Below are experts of layer 3 (counted from 0) of a mixture-of-experts language model. Rows are named router (the router's row for the expert), gate (a neuron's input weights, with its number), up (a neuron's input weights, with its number) and show model dimensions 0-223. Each number is 500 + 50 x the weight over its row's rms, rounded and kept within 0 to 999. Numbers have three digits each.
Before each expert's rows: a language model's description of what the expert responds to. This comes from a sample of Wikipedia text that the model never trained on.

# expert 7
It responds to: Common function words and adverbs in running prose, such as up, time, be, including, because, plus commas and spaces before numbers.
router:549534524463480597494486517446518562429558500500407545481497595468500577525487482481474508489588492413497520569547508565520500468468499446518495467435567507517539545516508433543440546543520502535450591512475441524500479522504501601456406580506597562476597509536556414547525510537571499455468476495415525489449446534595590465599521599512431505467496453556453436498539466480499473547510541546505414515454436578608495523450389564553584604581483411590611418575523567493514564506571540463527484498506547555508479548491479497485506479487489532492534458524543575509550480502532541524548500502456581425529654537447599479432561548425471482483459481536552515487518483469577587484442
gate1:514632591482517581443523480506570464512475532560463545556437497552565473464516438502497504518550529544504476518557485482406459476479475545549583530448445592582495559512468455480579582486527576545677514480504556421535534499490487442467541556434547503512491421482509605533524527496457514542494533453593583477493501533543485451493555455472467447449529541459543504448469512467466560553521545591422543567570506512369483567505420510465608510429473494524603527458573517501473603499547518523557512436479483544554556559462536515474502488560486502565558457454528528532432480557481521532484699462523505487487526495474518579445577461531511442568593492492501509474455589442507499487601
up1:528548591400505452523494541567512538483446459454451507477536519553417497470458525463509589498532562646454509512536439451465531478497539515526511488504468400523506498484517468433476513526426605476481515549513512497534558481475463556425477504453441393461560608492419510540473568416473599560592666490475474513445488427486464577476487539488424601554512406420519517555441506468465522530485372490549569483459434470487407431510555467518516516485489468494446590556423475486558487475430442584638447585496430478543491433535465423496549512487534521528504509438538621548470487536521475552523483464486493482450621528546520532459504512506578526427474527481549523515531501473442489573511
gate2:471542675497448473464414614437548453561510487457499508491523473533492489463512457439539477535529480533467539476527511412481514475488529492518395585483507517486523487477491416445482610486532556482414655455463517402535473456511464463608436477562514523564456470568596578539484536482475544505539515451466552537475476508509499471538552433440504572563446475524529427479422486539510541517550464455594536497485473488534506463501514540490602472480554451493522507573508567603475516487507514445486577550513583546486536502549555500482504489516568460560496550533527491510460569526506522522514445699451459555442511590571589495511404574553550461544449513512548487556597397563508544420523
up2:498506550531490509478456539451560484497488516457573467507527499504458488441435486520603517418501573498624526526491459397473564455449505487505502465478527469573460517465506431518477545520536551496409501488456566433513501467480552479599454435554590516578529509569525612575481454479471486543561533659453507499522458543475510510521563449504484414481518514426504502420484454548470481483485402516477532551457462490448466559514410532504558469560569410509566393574521516498456548450446503534476699509466579475507486469492507500457442480426520426552495562508541554498438487533496623574581521544422534444464497512556545500562494540596557411422483460608478487499575515510486511560594
gate3:534481482623469555449549442493478550567509546460487508571444501594528495501547556532521532532565442488567487517450451530590503471510518491495493520440419541525507569535493576407485463657507485538484510603507464531475472508490522484532470490531486492423517467508490429423479463559471483485568537493497542469570479517581512458535509520525424589500460459476455551542365561436439447496533474570465677579455443513556547548477418496567501511565453450515575496565445474516451489503550514519495524472522481515462506461506621560439536540508499462583510433534505499519521485466512537592542555554704510579462442474462570525398523484494529569480469432578553467541448474498538446601530
up3:577527526546443487519514486471386525521524553480549495550486485586563521547531584529506516464536438545579607599468516487527503427521459485535443485483507501428496486563488628417489502596464523508488492466558472418490538507503587463519506550513425454458523484426503423454523454578492487505573509476698463382552494517568471461456463534545517457487437561465473581446463548450454502466524500589576542563507435515528488539488456509500480533532532491525632457499467439507507493589549425550482514681404410489525479510477546550483544551503487524496523502503534515520489569462559535473523482552520526537490456532414508472404420525477492521558460462634567446532422487552520419508547
gate4:526484621438637440463456481557506473419478530555466587478514516545492496453530471523496550445494563586529531538460494489571513520518495428534511504551529483430447467547472485476540595480505496406556532433605538487484531500517449425462440498491618529518514454518512563454528460556401458480511560476502524511482495520487522480498585597486446425629472438475519561401493389481523450517481525471517494700515514541567520527469474523483458609520493482578479497527556486595525569531480549442536514546400456402527562466506446495509475573494534567488484447424518497542498484578569521540409500507496640611480426551485480505540489535515482501452461418542482449555498455452443444510532
up4:461622497637583470468496541445537486492489525538422451511470386505555432506518556434517473493568571561479474590556354509551505432431458555442562568513499557516568582452442531542477489466539512582466473483531494520494455539465505390527484536503487509504501479513470505448512494559494405548509458471626600454511483452457491508460409486565558490472443449470585487600475555499551498564509394483483489420545571462453473476509473522499523474489473517432549538476555485392526489531499481503414471565696470505571455532553488522488441472460558467545541525522477469459436462489482451639485574523606603555484540485446470550424537531474507480498540523457556517497471495515530522510496
gate5:507532533457565603443537505411418520568539475490571505539603471462485502505454522507512434522440581506524485570450553513468539528442507565492511507520527559431531502491471531488427490392487431448489538502468616588491451480521505506513589493537597516392459440410475510423509502675480493501498485429447516493462531543530471473419521521534577471513466477540440528438611489545498470475483505465463512564713485491427565452479520525465509489579499400467512561515486512456447495529545640438482481510519506540569466501474471484452514421518468472534513441453532511479508515499462500600417591582510497662538528497482469413515519529550486492413535515433535521542485463445487543525521
up5:490539515453429417471548474404420495534487546525463547543532549449506549537519520554470468542493474556528446462679500536532520598497527525521506496526478602419489485505484523479435492507451472483466516478492526551537495457525581487515540533611588458523484511437567437408510519486501546503498505480389543683520418500585539441478569467510625511545504500481481592444562562507486447503522476507547567486503474489582585493516493499460471503480431402445480471538470538462495495464497529439494556499588785440475516528466575530460510489553495509578542468432507490468484578524520490528468525467487466479481548463464505398405524518503527543518467507471561508516525477486449535538467
gate6:463461541484504528670515418493502507475540477546518542443511436497470544447501484481470535408531546495503513479456507507539485566455472496548506453503621499534499478587473518520512475516474476434453513503428552643470487493505585403505391535525553470432534521501497441517486415527455562460479541509495489513490430467385510530526499621500497522544511559554482459491369549531454474468498497404528500505541685542577540474496449512497460542507487499520500493575535526539553528539543490525536464556411505571512431504525470571494409532498562443483445485542493473505450496565562501487481441541466416583660551486483498611530560638459510550496460532467534439498470542575434389555548
up6:563551473559520539456477519528566487521555535433519495504536500557497380526441512553507476511487518529499458479495709470513480589511444444485530577436484446468519515510534357527448478494429480472529501527481432530498506539509449484549559501501516486466482501506488515566484492443505519377479493457567403537642492537525449515530517501424454522650497530517455510474542510494482517462543499497450507407500476501397535467500501486543523495443498488459494485462518555432461455465540433496433520489437366665413504454520467550538556561544508439594518446580529433480499557463558573420414523451503614482521484542561529549474489401472525475481478530438474565527579525438541536384478